Weights of a small mixture-of-experts language model, trained from scratch on English Wikipedia.
Size: 13 layers, width 640, 176M parameters.
Experts: 80 experts in each of 13 layers, 112 tanh GELU neurons an expert, 6 picks a token, a softmax router.
Training: a variant of Muon for the experts, 8805 steps.
Below are experts of layer 7 (counted from 0) of a mixture-of-experts language model. Rows are named router (the router's row for the expert), down (a neuron's output weights, with its number) and show model dimensions 480-639. Each number is 500 + 40 x the weight over its row's rms, rounded and kept within 0 to 999. Numbers have three digits each.
After each expert's rows: a language model's description of what the expert responds to. This comes from a sample of Wikipedia text that the model never trained on.

# expert 8
router:496547459462512472493566478561506541540486512563540505501498511464451515521415546487464480451473536509554547564528497455546511507481424434508494551513497479532542560450515459488470470433504445477519531515457470375510474444529466456505502467441512560470490458560504505499465548510516512433502448515470474526503513572509521429433543524526557515539492460500470445446551464477492478440512514513525504468476562537559498514456545499560407522518512459551460518579564511508531520464502521
down0:547513508485528443509489550463523467492520502521504486446511428517423527517524499520525507545524566499487542453482431473467602527516564607470479535529455510515533526503532533523474465533517523489528513517469460498500483579500426542447483596531500544465512449528442492454508420443526524560497457439480477457589499574494614488548554483630490488556462449585504526513504546530525437489501458485539473504545493506422490473463506488506448504496507498488516491527475451498507468446496493
down1:524576435492472577456539508562503501485553506527419492520549557570503500557521485494498469519468502468475509541455511475554504559548515580500521512524485529581457469515544505570456512493536502508503597487509395499475494486664563528464541571530459547505484508579545486477522464482491488506490543545440487500457509508482464495534490464523472479530493511598540555449480474519422527459505524452516525448476507403500488482497508470559510446500510536479491438474525502530487524460529531
down2:482421479468551491459588504500516548431513459491457553470516474530529481436479482531529481523428545479507451466522567417484536500542540401555475449509514533535505500597499508542474569463502546516512592522502513518532500536514499423483505472459518472541498476589476531456517561552470464496504504422481523540458478408586528508514491474375534547528556529585452505506577534505571464526560498467490455458521500486484528552505488519459513502533585480443444501486451536457491466553467482
down3:515513572477595521552504518508397554499420510485492470479463484481490423502431461421503520543455519398529480485463483516527512501496459510474490572453472518496559452488459476552440540448523420558511452486473489470489567470515452470453571552507506455510568473494516472504448509522500458516469626512520568602515561546391455491538597551553398502605535567486533461470464449580549534537556525557469544446507515473530412572492487545532446527478506422482562518522489570496539485571486437
It responds to: Opening parentheses after numbers or names, mostly before unit conversions like 11 m (36 ft); also quotes, brackets and LaTeX markers ^{, _{.

# expert 31
router:511528488487491427495469571469501540545494497447547552435524482559471516564589555518439490557473449483551441501540503414459505507463505522494520515421485525492440532437464438485465583480503449542525530508472490447465442439545536452426536542553497445491502472533468527511548524484546530457565459544521521503493553526513513490509535541454513556493556568522455503527490567534456420500525445475469447477469510507499516552483493544434501534514500497476548494423505455398518597494553543
down0:483566536428474509497539480460524586549563450507485557441445515545497469510554474500484541508563526515528419526502501436545491431480505495451459482459430498566541491482487520576472509494528443421528450455512529469461544516595508445511478506597483483445499448415514572397502479467535488486492494522494572484457574508521440496592449515543500472496551507500478531603512532481468528530493433522480553578536507447514452552497592557435532480498561509530497504502541547509491488451526526
down1:503473446508486561450442518503497468519562462542495477526485503505489509533541477488453430462499489524574470474461449451478501524483500476572485464463499514593447540485529490428500489457518470602438527511482489480524470536521439493470432528506537498488536453484500446446553523538539469508458409471441505492475536508506444517476466435610553527498515514481483499514481581499551518485505446584413426551500591556490483484469493420434534473510508481466495408532529470480534545473463458
down2:428518496593540504458455563543490465491522541565527509517514532504467512527427531524551462519465523504562495488510486517456531489443450426454494445532526462489499557546485516473550457453433442495428539518455515503531484505512558420508526555516530484514477507544496535523488558502461460519547485498515481435504401453479465526476470547490523601507440522504490526511501520494511471450518494547467487547551507531542501473489469441490474529543513413461566522494432436486480409511481450
down3:402486449509520493445503603494472473508495469515520528468556526506514520513508483530475496475511477523449469509393507483489536437492516503526539441473522492512509445507509525570463527506524537495550502498476474483511471537404504504401536477571490534496523509410501510492486507511505436451463520478500558531420540456525523512597484558523404479522509416453547464507548532547552520556524518535458477495523444519491528491497516530531529446486548488525534558545493533496493512472496515
It responds to: Plural suffixes such as -s, -es, -ers, -ions, -ies on nouns in prose and credits, plus words like women, people, series.

# expert 51
router:534473512427525527501482559497521458516487532478545453488457492542498495474551531510526608492517505479507525473436493453578457535536547508519516473495457457545559482584502503497493464464570526467536468471487539459527439504535474507466525509525480505555446477514539483493501544453492497431566413505502491418428461555437472500458505447541512483419546441459500498464495588533465530480436475466477545564497490479491522562566574560548489456505459523453533503524554506434486547476463519
down0:533504508472442484524559489461473516560496529521516530480513457443505522459500575475485469517581559474567467517469466490491543495461533469509437536491540530469519474499508415495472483490492477559529513517533433516517524544412513482479545509470482508503542437573522516494413503504497500477462511526454542455515489627503463506485511533595547584563529451511488492432488519451565448489498454486522504567556537502484507536395549469577501538456585517485533537519563502532424457473525501
down1:515459433484528440498463508540444506501563574503487536496583570497490462563578527550454470557485487483517474489492503520439542468521500501484529538532461500536502479553534533508445460463505473506609487519530477519497469394490555510509499561536496512478482510544481537534536543535537557453452468497604551551514474537451466502541500490472523608529480412538501466424524530543540476495526593488474488542506511518505484438505428501488475466550519521538551471507519516493510457474575563
down2:472490438507452527460493539543501434501479456494508571460551496476494480562492510571527503483558471468537493542485575512491432595550556505544523515489446414519507497511503487468564546459478595506441447406504457501511492531507557494470468485518424518535507472490511478545539517526486512466499522432466490495500568512467515567499559456477599483514541557528485500461472527481576500592480543417484481484566468563481571473474493387509530499546502523531501545518488565446485509483500514
down3:554518504495507520607528502442483479371646507523520497541570429552513555481405534474466501448493487547508479499443575532486537555524553480511458553547500523477582417491469493511534506479442503463562513522526511608476539486470505487512517490515529542444536527491440473523484497563522467578477503467528506458482545440506511500473492448511540481467476537516492543475563483538451501473535510460557464531443499491500446458447494446424430499560491436532510530600545486508528526511480583
It responds to: Capital letters inside chemical formulas, SMILES strings and biochemical abbreviations, like cAMP, NADP, C6H12O6, ChEMBL, coordinate N.

# expert 21
router:508520562468545496511500508496478577493478540497461503479502522459620546540572509605486543495474516476466519545558525542491508430505533532508548508572527483500482536499487533388505470453453466541463502534509528464518490500477464538537424509489492490492449572437526478466579518562399467487479482570587518566555406494596459524521501497413557518480521511453410510538508540559541569530444464469516517447559485423478412517507433460499482462522528465518468440475467524483481509475522487
down0:503439491526543495548529521526552483545529508484532497432423519533516544441499503525548508445545557514489530474514497440488478558490528586557526507548488534446447503470490563503496485475448556447496493539502536488473468480531466542507538482533605484482504522491494477449497550521484483497546521459483463486456429471559474518501573436533513502531452538454527417400409541540514564409544482544506508465506444560483471468479509474512504561428514560475427423464592411493518485463522505
down1:584443518512481576509539493457524484503466534607449465544582527474467500438497538496496475434513456466525531472497500504412484487518529491578522437476461550447535519470485566496483510497517537497483437474502512518439537474531484511495564507558462473468472529527483541455495455538493460511641479503532570420509534413561587474515531533543549463498486523540450520588465446480531454534510565434557540496511518508502471536590438476497514485480473527441485502489480560526493515498507470
down2:503540471560472488469488484569468435505534536516505543511464488452483456512613436511485539504475512627415484500475533494501534515528523453491487558489480516492485491435514429495505468521479415487540507491446485529498516630469499501502487511524534456518493477547532534530513499531485519450490478450448448512441564490495508416474442489500525506506508476449448563514457520469524455586499547511470437509492581501486473521496448509522505449519492573453535496544519456420543452514528564
down3:540516481519524433483545495493481500445484582596461481552471597531450451475466490565487471503509516483449463486606552482534548490499546489545506533472525465498431441506537480445498486460431585523589464568436518508545612494445480510528402566568487461555472490448501497491402501582502394489511450468509504464533487458427536516457484475511421443490542508560497503487481492530525477524471534534580519520479554556526459510484562486585471547420438418449501469516425497491505522520451484
It responds to: Common nouns after articles or prepositions, often before a plural s, such as war, part, line, water, season, fire, generation.

# expert 37
router:520528518406511462504440518571494523471500516532529483512596443463495561521511495513442450595460486550504486520489497431437456479384503534502580433531553541602445407502427546463468480512526485513539513526485594482510505527528517482478534551531530513505452498519476504522483577429495568476465473583535523461480481500520561548516502449497425520490483545491483421484436567462493442474586488552513494544497538478485508505579453499546499519514556506590516467461577537448518526482478441
down0:488508464491498506498492562528453501480495464591503502437503575512495553549495483544558539547505563582472499463498532482498489447519513440593503606437455491549452507460422486571482517494509502525485492496502601505468495533418518481456480419466489472474467484434532489552488535500571464526471430507527542556490473497490475520496529470507540493531422522541444516450508454491521443514597531547430475589494471465454455466509515538501501561464489583480478473505520459573386445558478501
down1:505479481456579562464515578480436514490471541515430510569521456442461494510505537514474451601540502548474499543449520537483477472451532474510496483514540526572491553524520563553493486494538508462492527431458505572511460504457455469470483504441432509471524480545535492501549533460519530516453561490588456515558500496466504465505518495521490536487552551489510511497507470472501546511446605535445507483553464510484471519488474450543545459386458433476435528566479424531406475513500516
down2:553513521502478517484511465496450422502531515493455490500474556482492436443493485531556497430551604480458431489471518473526527513488484519441499495470453532529504513449474476477449616454475494471436410502515525571558468445534568476480468511487530531478488474474499487525465493558489455430548425520457522483538514577529434469459479518445496443508484486597514488475438491440536439435484507589497499476461414480560530452486540467482509463518448528489487510529442494559534488510492481
down3:442491477622451464526439466501463501462471442495481494502514516511540490469566500421540505481481478493503520500543476422428462526508473464453511552583569486538447451511493530451511470436493451505644534482489535511572470547494468501524533512564543522450495519561515575527467529568497512495520441526522468450490503541476536521432498573495480505536422506484474422434487482527446529479537507549544503496490480563532487489527477487491451494608445512453576516416515440566487535502541488
It responds to: Abbreviations and words in court, government and company names, such as U.S. in case citations, United States, Inc, Ltd, Jr, National.

# expert 63
router:485463510483477565548458518491496498491489584466510508531501429500499524535668475551483486565451499474460428496583486496569495550560482443499448492494457491518493544454461451500513466600496524506540490475544556600489474488454449534529423433436561559482531498412458499510519531514510495548428485492473514484559504509479526479477447575458519496464563541493525528476490450457435537439494446474544452536569502479569544511555471423475491533553497472478439603462500446525525547534451497
down0:502520480528492457486483510515510448410419471492515500516539501467461532541478539459551513451433450478527494503418435620555480495483501485536547516559552450527422454489413485519518495571497492530499411482461523553490488571484495518554584565499483515540468534489556504538524540487488485552465560487496496461507490502478555521502449538481491563428562487578546559492423435534472584528515515540475546496556489528466509486494512461485431551449482575508445499505536487498529455533432558
down1:507505533477517518503550502504501507511509527475469511513534473502481577444490466464522456523513475563415518428460506447470487499508491488483481430527440453457488539517563439484526527477484542527446423517495459489474486471469502498409537541474458445525431501535462501510459498525478470410525460549515498544510495543455471515565526519557487554534492552541425554479462513556512455465443506504440530529391562588549523505470499537522540495462484471506513440511493475393552603468587419
down2:513447568491437515473512418473497511548506558467450445419452483453546568473496511482483512538561583558497502496476428493531533585530480442503509561521564552501526458440520488541529511437530504578535530533565476502487511511474533458532496547525493502510535539456517580504515603468519489441499540497539551517523490527488531534452558477527515585591500515498485547500485525514492493398497512510527552555508545549442509492503414433416489457423497466458530545451456452464459512486555455
down3:459543564485546506602558477541518449528527526516476520469499485447545421505620482505430471494484505451466480477520511498451489474530487453577477437462509431440495472435505501547464501516525461514581492455525478512490501421499453512513493465510564508513541498543434481584549521456547528565476511511500484485493517513502554486429468569588558550474534470350524497463593498423424461548468483510537480520590436497495481541531537496449561513522513506476538461508489509528509494465476551
It responds to: Articles, prepositions and quantifiers starting phrases in running prose, such as the, of, among, because, several, these.

# expert 55
router:542519443532520505431503515545543548571512484549462553490475562486514488526437544490538539471579469498516520536473488485499506565452581486493441557444493531484470497509488491489465417541531483534532546511524494452476446430436475437457529484447504497525415477579508519483464499556477487538515509536540509582452500532489504417521496473415554538524496537500469541531499504490508468565459496520519534494431454452490461616485492517476516532501532534558525470523503613481429488480448510
down0:453508497480504444486444447454520382474469498491469483526467482578516550498445522484451479566504477448542483511516522500523480495538530554474433545491513471536414520527502483570519486451554517536475524472505462472489488487459507508548470521515457538535519433521488471490510448507514500549448517487507536497494516426522527496577583501475490562551531469472521445469495474516505566570503474455511449507434515513492494568542532525435501552518598458499543470597531533471495566434503465
down1:447532436535463429459519534487448549450440491509477486496555492456497529449608553446497551503502490535495479520474406483459418542520498532487478528489533482561532488523528499481538473495442503464490445483518522483496499509493540491460509514481521499482506469529549519497506530502490516511421523479404561424541485470548461483447499550511539554540492535551515456502452508501567486541444545577506608463477485486506480534453516457489524489445430482525446463509537518489492511530475516
down2:507533514525500511500483433515490495510461557551559481519470434455540541440481541523493515558512539508505537514456511547476550521432529466452526526515509540484519499449526440532492493502481550545451534450544467556514512500465579584488545471479451522540546462406508486534525465573524560421511569489523522518495466443477488572534497491486539474425508508459555489544485469451512511433547471531590554477529432462501507507518451515537475479499507483535572554556486414496511435517526564
down3:467433544555506558558456545509535503426463509554575463521473499458458507540575564351510437472497466455529494538459568543502465503481481435611504554508484438463460512556486490573501528532404543520474486490460504602469499530504477485484445496543504542476501526476493542573487458463523457455503450549522502455546552480508478446512432461508486517485557509468514479506479550486527457506491461566513444594465563599456524464513545509509499513520487490507499554493539447459558510536513469
It responds to: Hyphens in compounds like owner-occupied and all-time, apostrophes, dashes, quotes and plus/minus signs, often in census or results text.

# expert 39
router:493489490483563523537506562525559568508472431452500431564487502421450487518473486492515491583553485436521540512543469398506416470549421476514487603492519439522503455549472457483611491497502523499486505527420576511457512478535539546529505495478481504507484481548561499528493508500445521478459492489550540489489541532484445545482550510520505593567549506428523557479455546510546501492456499555558482525434403534432475556543480458487483468543488541424479475548518584508478588441487565
down0:508549423460532515506525478561536481540508543511494489424472429451528490528500478528575493523525532453524453525394454551472478540520495525576442461455505533518459440498572537512450514429478514539570540424485517504457535413486508498493477476532554540483514510517519541479513421557500455536532490557498578515492458535448489510501542571507491487510478435501560513512453435474439513433502512497471499523500449523445493479559487489525514537524531513469510465468550456502462484512495528
down1:572502503542501515532495467477532529552549534563541499544546543524477442497515497542470510450490440474486500471534465488515526506463460484440461556496577488519492564515470460450504466433518533443468504517469464427524524547521511539448518548547539487485497488491436458503490562515464505497479520489507476474493583529485496581488504499488458445460501476512437523451523527481544543469510489577511530477493404546526557496505479548517477410538467484495582482519463526491496539451563505
down2:504526510484590496467560517470528473501549523475477486520529526516563489496437423479509473397492527497546502469543487437474507435569515500581528452518531520492558526422439499565470515501492492437481441573486500491483430505523476499473480564533482598533480514474520510454488549464411442447519448496543423461496490577442483516470563507501488482522494547538484460498508556540488507486584584482458582463473492583479538488450484548484547438487449535492469516484454563468491452545520472
down3:486514588507484498472506456567492486447488514517490540561520539527483444493492497560503502524460484505471519503457484444507461519462433529495501513538500513571441442490456532464444483497503451490556512508491478466492489473534476483529516475407528517491537512511507523478492483509498511439458447551466434477502505515481494492523518530485472498519555463449479496479473516537618537449508537499462516392510495495602499527548570498465509553538486515439478492519465516589522605435523404
It responds to: Capital letters and acronyms in brand, company, league and country codes, such as NXT, FC, USA, ENG, Universal Music, Racing Group.

# expert 6
router:478543523612501519528437486595477493469522484525469473472549482453498429503443532465461613478538492475517468492462622460568473495434537603517457532515478481530557492542451453474501543479572477506518480556587509494503436517565499488462527500547479532438512438490505483557510455436484452555525492508434570494541477498490499505468554500490463519441566526526514444532475496512519488531483506495462592481469474488480482420512504462520492519433558473494546465496536489468525466388455480
down0:527499501550494508480539441465514502495560501482497537498527546533454474470533580449511545446521519424496441511470486485520551471546487410600442442571450518502467513460524539480491461516473555496464431479549509502493465538493478532460513520442443581540496529513512505558592507473441572552511547445495489507480441508494524476564508524533543504524520502474494439487490492450569457504525507490461538514460507515542511381452450494458507528493557438449536483449550485515482534559558554
down1:472539476480446511573475514444504478440537497480522469502544491507506564508492536485485477562511448567530515538410544544534547474541419450507466519531553439496456437502450510492404458523457530491507485503504425525526477458545516542560483544422451456520451542483449459548466484537489526406593508516457484462408509476514556493575549494417483534449476434560473555532448465491554545457494511518425521451410471495523505429459527528493394465472456467531474526514503504482476526497473419
down2:470445497436520472457514441559518504548452538457501553495427474425391514514463525544502590498555490492446483461536538518448522514500507506563593512495508444484465547488473511441490562543418504435514519509540463529566532427475549540491480445457445497502486529490508521531518542423529513518479512510522477483528536453499465472463519468454557527529525443470522502468412454469474521424450459518450527558495563565489465494512536549518502511473460551440463549569451468486468462451520476
down3:506574526535485473550505479453518515470518496457542495548459501513489540502479549474505507578461485494511533483496483572467557447593475407518492548488446516479455473434611506417420509508504476456536471533525399513466590537494561525486449553535461540576438439510468433492475536523598543496518520544497475543509482510507515458530414461509540503523468474479502506403576555409500509476524499506520434507493535530547506527528554482458474480596467505509455512533509539522532512526497468
It responds to: Function words and direction words in place descriptions, such as north, south, located, station, Route, to the north.

# expert 38
router:530453542550458546517475452526485503517464464478459518534430489509562472563665488498502543555441490492535510458555580466550550559464490442514455494519500509505540533460467567495512558480447532479501539475519514576499496559474453478532448450467527510468536471447459507485473507457544478508442456513538491515530495559507501493470466573489406504454526456536488552509578503516466510435491486434540464500558502490472509508494474522461491518510479556474491496412497508494528466556527491
down0:511477458437495518576558471516479489497494494517466433543546546438523481443490534479507502474527466488511436470471518475518488561515518472601552486423445508474485470496442526461577488500550468490437432400457544486474476595540505474431426468521436482474504494520537509542522495513498517499494492476544514512497526387491476533437513518485552510509524539540485526552429513488474530452520515477543493498548480572435556517476428480521468549362516522476553446519501493523467521546483469
down1:437464477589546464549497558435467464479543418542474545472419503556441533483468514455469567471522499550525503475486458450504493536563416473520472465452485513492504570474512553507505552516552514492477403494517466413462484491549514516534481481445437488522456430602536477494558434566436467462509437460495519486543430495527518471497516423518483508473478467555494515548575486446497452579573530511506460502431507426551529549525508510482535496520539546557481405485502533490431539540464496
down2:454517464575510496464545526492518487559509550486442506507513506458523517502570541550429521544498487601498499495509511533598505525485470450450408601507476558557471427474438477455535473444486527477496488559463459476491515480564476508496412515548525525458495459465541482434546477533492560514416473555440537397532520435615484541498523470524507501500539492506623565543448563463468547458511493521459496513547430502517476512484584501505490487457550508477469484501482430463539467505496562
down3:432491501528499462554514509483409566490542559526563537549561466513406483609509463487463540487579492515505570431525527495565435536470508539511453424489562463505525445525536500490545510520484453463438433491532518481522432496470625546485474506453473514478481556516449600438558562499486520415485467497438521471505482547557504531461491442507501552460510510544526518524576471532454532533553507525497451441517572471486483469458417487566482552437514506484490511485531558500522499549469561
It responds to: Linking verbs, relative words and auxiliaries in expository prose, such as is, was, are, which, been, located, including, often.

# expert 26
router:487507474472471522502548498519480504535450424517464488497483466449468473544501467470534439411565514465448483493430500494440525489444431470499499514472485525470559460521490535594561497563465542466450485544520515536548391501494529508462406484475503544449488477505503524618482537533532485505580602440485526552542518502485489531524549425487480526493591503492429518430446467502557497484511529523539464582469462481501584479502523512560543546466495519551511529498484565492452436485549504
down0:560521507485525434469438488514482474551463459479544460496445538426469471443514442469468493432483453488477502495488542483507464576440527582627427486483590496461534492482492553512457508493515572490497527456441509490485595616437514530474453503530484534491507464540536474471511484486501526430524574502524580465464513527458519516479415550512459485485517451507563436464455468523446507497515514552507556482577539511451547523466518540511443544546400505489459496487540497503494509530536524
down1:522516515558500529497560539492489501532473448515523500470503491489511516487543501491572422516528553467449519482555474436487509455525412476527504585478472475545474491526501492552507454515468514537452501518570458383526438487488523463517473464441454527494532434452557543536537446491521533476473469479483523473526488541512461531520494442436541433451470513537500537538536553462517491391527547495524545531535466524503559510537454486441521528518469473594463511513519547480490523515497422
down2:525433550526480519497500438504569481424529507542475495527467455474535393447524507500494464470596470530503484459441498629475453418596500567453425473538439563496401554469425505521519517478502536532484508608515574423570498564479434478466505499530497487467505456478487441555462472482470483507505494474470542490519521447532450529503471426480439571571546471472505453466488529536496534535542464551463483521529562470472504457414472460488448507440511603486531513571456494547512427518499500
down3:458529555523505533509427534500515514456458468466437505542520377496440476465509547501388502498491518448470501491487506467506564478461479506436465458486577527536473465512479510466504528545468527530463462523445482568525482509498509468475503524576486528541457574491439496488572531426513456484534491402465492386504546619586510528511472496548579453521525518542448473573506496564454486486466511536529525483497478442475500513441500582520475506488477473476500560444465572446546463486544505
It responds to: Articles and career verbs in footballer career narratives and squad tables, such as an, became, joined, signed, appointed, loan, promoted to.

# expert 25
router:475488529574468528450467512564597600458515518491479579419449536549490501525512469466508560498453520551461510527511487521496448516480512441527452523503506505545470499472480479432526498543549541512486524528510433529471563446452514499558468546543432555551509470530457504519524453484505442484477518464589527516532490545447539525495451535465454496505542525527395566552544481485473556470534443479573476426448511594541545538449538510518475507519454543462535434414472532473433493538483520
down0:460540472525490460480553554474531487529522519465583518480499528547453511493605514503489484521461580482503465502500480484502518537487534478452545464449478515522535417517534507447496519587548472476513482473464496460529533483459535503541476501528542584461523515454433455519487523494527474536415507455489504571506511501459469412562531487563494513441467493424492546474489513445478519568466470527562480530470503499533416550468482483499534466507515448527458434461521569536476433538483608
down1:428509463514594465501547494480584495474447511524549486471488492482483524464527489499483443492461504515559568523450485428483509525498540531439476494590473476466485479595479431481499485454503449559544478495532565536525536514507484529517553542500503565531507467474442498470493503510595518506488467498541523501524540486501603412467541522481533555520557509524413501572510521484569516453511455536529511524519478497476524441627616485510433482517510499457547405504521602520491540439511542
down2:457496507539486534512505418495476541591448403515512484406558507557483526526507529523547501492454488522485514534490491402480480519475442506515525542487478491563513480518487506510471419551493507487557493470482430483442538458479474520473536526508487461485493494503511481497508544459500450488502534478552534499512545396479528432430498521469480576539524467520570444521471560499538475558476559537474433552448447440460477525552485517489510541485459511467490466474449559497468470505516574
down3:499520472520501509584504515570546540420501500488480508553474511459568511453498495494502502571518553445473506536462484514432492511539488484519448510401551548536499442451439521524594549518473480516507589454540502471452485549509452550505521462518568519487543489447497447454485478469521510512461452482521433493538478497501514456556540500438520520431520509565486517485550487549521548523461495540475518471519517542529510542488498507493491431546496563542505459490522497472492599401517506
It responds to: Commas, semicolons, closing parentheses and dashes that end a clause or list item in prose, usually before and, which, but, who.

# expert 54
router:467487493514471490497557519446530562494500467568463555499506468622464494487576511412467507538545410453490477449584482517474537482578554477531491493476499536490438476550501536466435474508482441547500537523471482518413540479503428489479477462467535566491493522531490458436461435518547506543488535503517487520505492503444536503452408482498521526500459468462563515512522552498473528572497517494523508482531538545472492524452527411474507499531526507448447552449485542558509504581534568
down0:438443510462495550521467479445468488493556482477537551501538494507549572494490564480464485436522524462538528485531441553533467416464534532467631568496555526514478530533543500517551540419590498602512521535468481506530444538521488439510461511519522516504466501527543509504501424476435490506529467483541526494482545495522448525422493466534517505526472504508489569420486500528497539489521506437462494531521503483455551469482512497481521508478530483481487442518527531482545488521522524
down1:480458471478515482456505487428614496494476461483536512484460538500523540451418487522486516472520610473503496527469490529508470539491525496554433543513483442480498476494534517461509517555521514523554432485524508451479505489553476453453557470489475503477556538529520418511482502507503495569463474463552524519507551575540506392498544530476507512567452506637505495538503565458450553442459554449575550485545466531484482483498524467480487465512488512537459473435512555481464460495472482
down2:444465508467485587521582468506526461477479606503440464450487508477481456468490556465449470477467463557586454521521540454522501560556550550560566484536485472549514551551496509491460558542526524541530510496545557548527490516501468482483448481476498483499467508492467544441546546522444493512511538495500511469498522520575452530456351583502531469466489471494518550469496610533536493513484477439408496553539533509486595536555460482580455451531500469457553534487431467523518526560586548
down3:567386425506420476434525575475470500485503433552628528569488457466503530507422447497495515421522460509421528441524465519488439493517548555591444470487527509483459571548530510460493485510498465512488489586511515519468501416421534559489510542482503460523542453585508504517500518507524466535531543464580554504442463511515463449421566514466505513480448545484502429520562474539509506503579468446456546444554505488548536415497566490555513502470536529476495529511557436494622481531504468
It responds to: Closing parentheses and quotes, commas, periods and connectives like but, which, this, However, ending phrases or quotations.

# expert 23
router:538550458453577503452531532534428481452523513527550557458457504520469500485507516517496443588538574470568459469548468447495505513488540565510493473482409455501522555510501553454478510585481516566479524523522486473476505532572542475510452474439455459447543461506480498478437453420512439528502486535544475477537532402447516458503466553497498486452517546527489483488508484544592470466543549468486461467540484437540534525507459565466505520517470523497505450473567508512470524509492494
down0:570418559522561486493546488518557565591432535522480554473468508457483515570432483468474507512519465470558507534515431443524436553506474463484510467487516505520477563578516489488553484405484505505487525497486524509577516526489484429513492468467502495446498518490511499462512443498451573427468377432570574466524568544529530531506525464502489484463584509457492456408525473582476512501545482464474477525554542555500525578459409523505531527534519506486490497520527473554424558517496530
down1:489527505489507528578455497554615446496462538537471463436524477542450528532511516488555528355473534382460492578516428555548504450450450539462506443548529507539436534545423533468523485542541605538516526518515562436499545475429524516549501549495469482503469517470519536467476487517480524481476457446567477564490533420552510527488489529502522566491518426484486508451503426537399594545500515443496502508454415548490515500506521480474490494558471570424463477514483516412529496502490526
down2:506512505510493473445462501537486526486464428488427539494485506514537513535564466566547554557516518502505533460456543516524476506549536542509515496488520428475521554485471454476499447405541467597476433497495477553555458495489490560491597505481507533500513536475497518476502510432473484508512500458472529465491448448452506548502567498561476525473564500540476501533515469562472452491545459434542577478504536527566456474492479541501443580499417480458415475446448471515539498525438586
down3:513518502475467452534506534490525436537460495520561516482546458506514464546481495526461462512513524512464505408486462470470478578479567473486471502461481523466538492512463470477484513487526549535488539549477521499430449530441549455447576448478405596513542503480445563583468512482493546579467534509535547460390502596518485568445467521499464469522493494531505481462424453544461492544465556460471558528507455537483507484375478449524586512548550560546524504465566533474506475489572562
It responds to: Row-final pipes in sports score tables, sentence-final periods before a line break or new sentence, and heading markers such as == and ===.

# expert 42
router:473433528503529551529508571542421592515445449497522532445457529523451480505439520560481506453521455461540520505397485491485486519421513515536454524522521481509434498567487486543542551431505491438554514511425458499531517516468540509544527510410527540552543513491470544463508429502429449457533462425485503516449434491437539461507553492460526486508522482496497512565494453490598449500557505502487482539465513465472459563498456507537446526485559491467552518555556537465508521544544514
down0:491452529482426520485445478433451465506536498476450494501548456445525470425544595522537498508464451549478555498471534482545499490517507597554414421473534516485502562502491472491478451539507428484444445557527531506504538512533509531513557543505544469529558510516517534493500521512495490488541474562490511496514482564427487534480486563454456530492524456500502526488460452511541472482514413456492603528476510539502535499470485530463475481536484487518515492510548498493522506452499545
down1:526523458502529512450512469472526493508521509481489547468468513434504447448529420517419513500574459518507577482389541517515516532465500575483506386478493473414473467507508460531514485545574513569504625517497527599500448488452503498469470450540495523515485492559452481574506476426521473556539476510460539455508472496507492481527495502480476476505519508469474479482536468523573458404494470521502450467527478514434531448601506520459530530484519551573526502488516472469436518494466472
down2:507522472507487512493544527466473532555463520491481422510519508470513549424563551507446505528528440495509529546556458493484533462426499502513484475506533545504506436493509416487521427542591507498481505605555402490500509402548532417480579521503494478537556416504550534461506547495532429512443499561480429511504496517500440467457531578485595567469501519494535476465503450540558441518512433473507496506443553532547497416532535499461534460536472460517498493518570504521520431478449481
down3:506495440491424487510567515491559550450423419547550474457469442488448477486498481471528510493501551513503452491470460455507490464499407531503519461466476461484546491581457549453581516447567519477489479525585505474521533499482463505528623517516511497573471591486508527529471471549553507516430549412513541474443522529458407478473485537495503510486490557536459508467520460498429533511468523587432532478449440459524534506430491489529468490465538512520510493502540459364538515490500511
It responds to: Pipe separators in sports schedule and result tables, plus country codes like USA, ENG, BRA and the word at.

# expert 47
router:508430509519443475536395424504519505453471596517480492478495526617470553513762507484475507551484497510513529476539504502569476526515500482510444448544525508542564510548481508490518462557463514529463496498525489520457465529497495506480446453503547516514533439481506522477522543547551478557490436467484524509464451549550492454483451472468532523430566489514557508460516457489434514442494519497507444477478497487483551540485484497519478495510532506501401600451576487536537454568495482
down0:498506458559472380527504432517520496543442501499511517499455502481527486514500533538483478522499465508574478577506474475545539532474507431581480438478520474467487508485522454455496515433480536431552505514537479531527474493539548439522427484406485501489514489497516439488524530532525459531478464570500535492528548533528490510547483536486452520481540508468589550544434533514522499508497434551497578485469507451502472438535499498510521492475478443469472521602575508516527560511496542
down1:478480547493466467525483498531449508525510528478502536492519464485569463461508487492489490510518483443448611491570524505510553551550454494470442536527541482547476518492539526558470547495449505484407523494437554475465518565478561558398456525442442470506496483561439470530526535520512464451597490509503501509491438544518512511479418475525483490509529523534598456474522478514460496576503561554547539539512504455503539480566447566499497442498516495474489568463474438484543463463510401
down2:523584492469523448565438491548520497483497427480472484572499506500433517515532435470475501461519474473436519527506535475416439483478515512500514480480513526448493505443553488488519519478522528502489442541519466514515486496483473512483499472492461597483456540545549427452504489472575509520552485442475456503522529487554496476518500476404600562512448416629481440520513540450450470515535501511544452567554519523556513533549501506507482523561506456501527565554446458514536522393526543
down3:593496503565502493479504587509525457475496470553419430526574501503542506453502576471501474439529550474501507484516495453555513500510527564485543494551538525571462481463530537398484525512451588461498512562526503492508556506505502466438478481504474533519481492512515491497474459485468515496519499370439466525526510495499526482516467430468536509524497508556553506578466588526505561519443493435552492477489524473496517562494515528512538446478499547458454548479497495436479489492427491
It responds to: Function words, mostly and, the, to, of, or, especially and joining two verbs, as in organize and find, modernize and develop.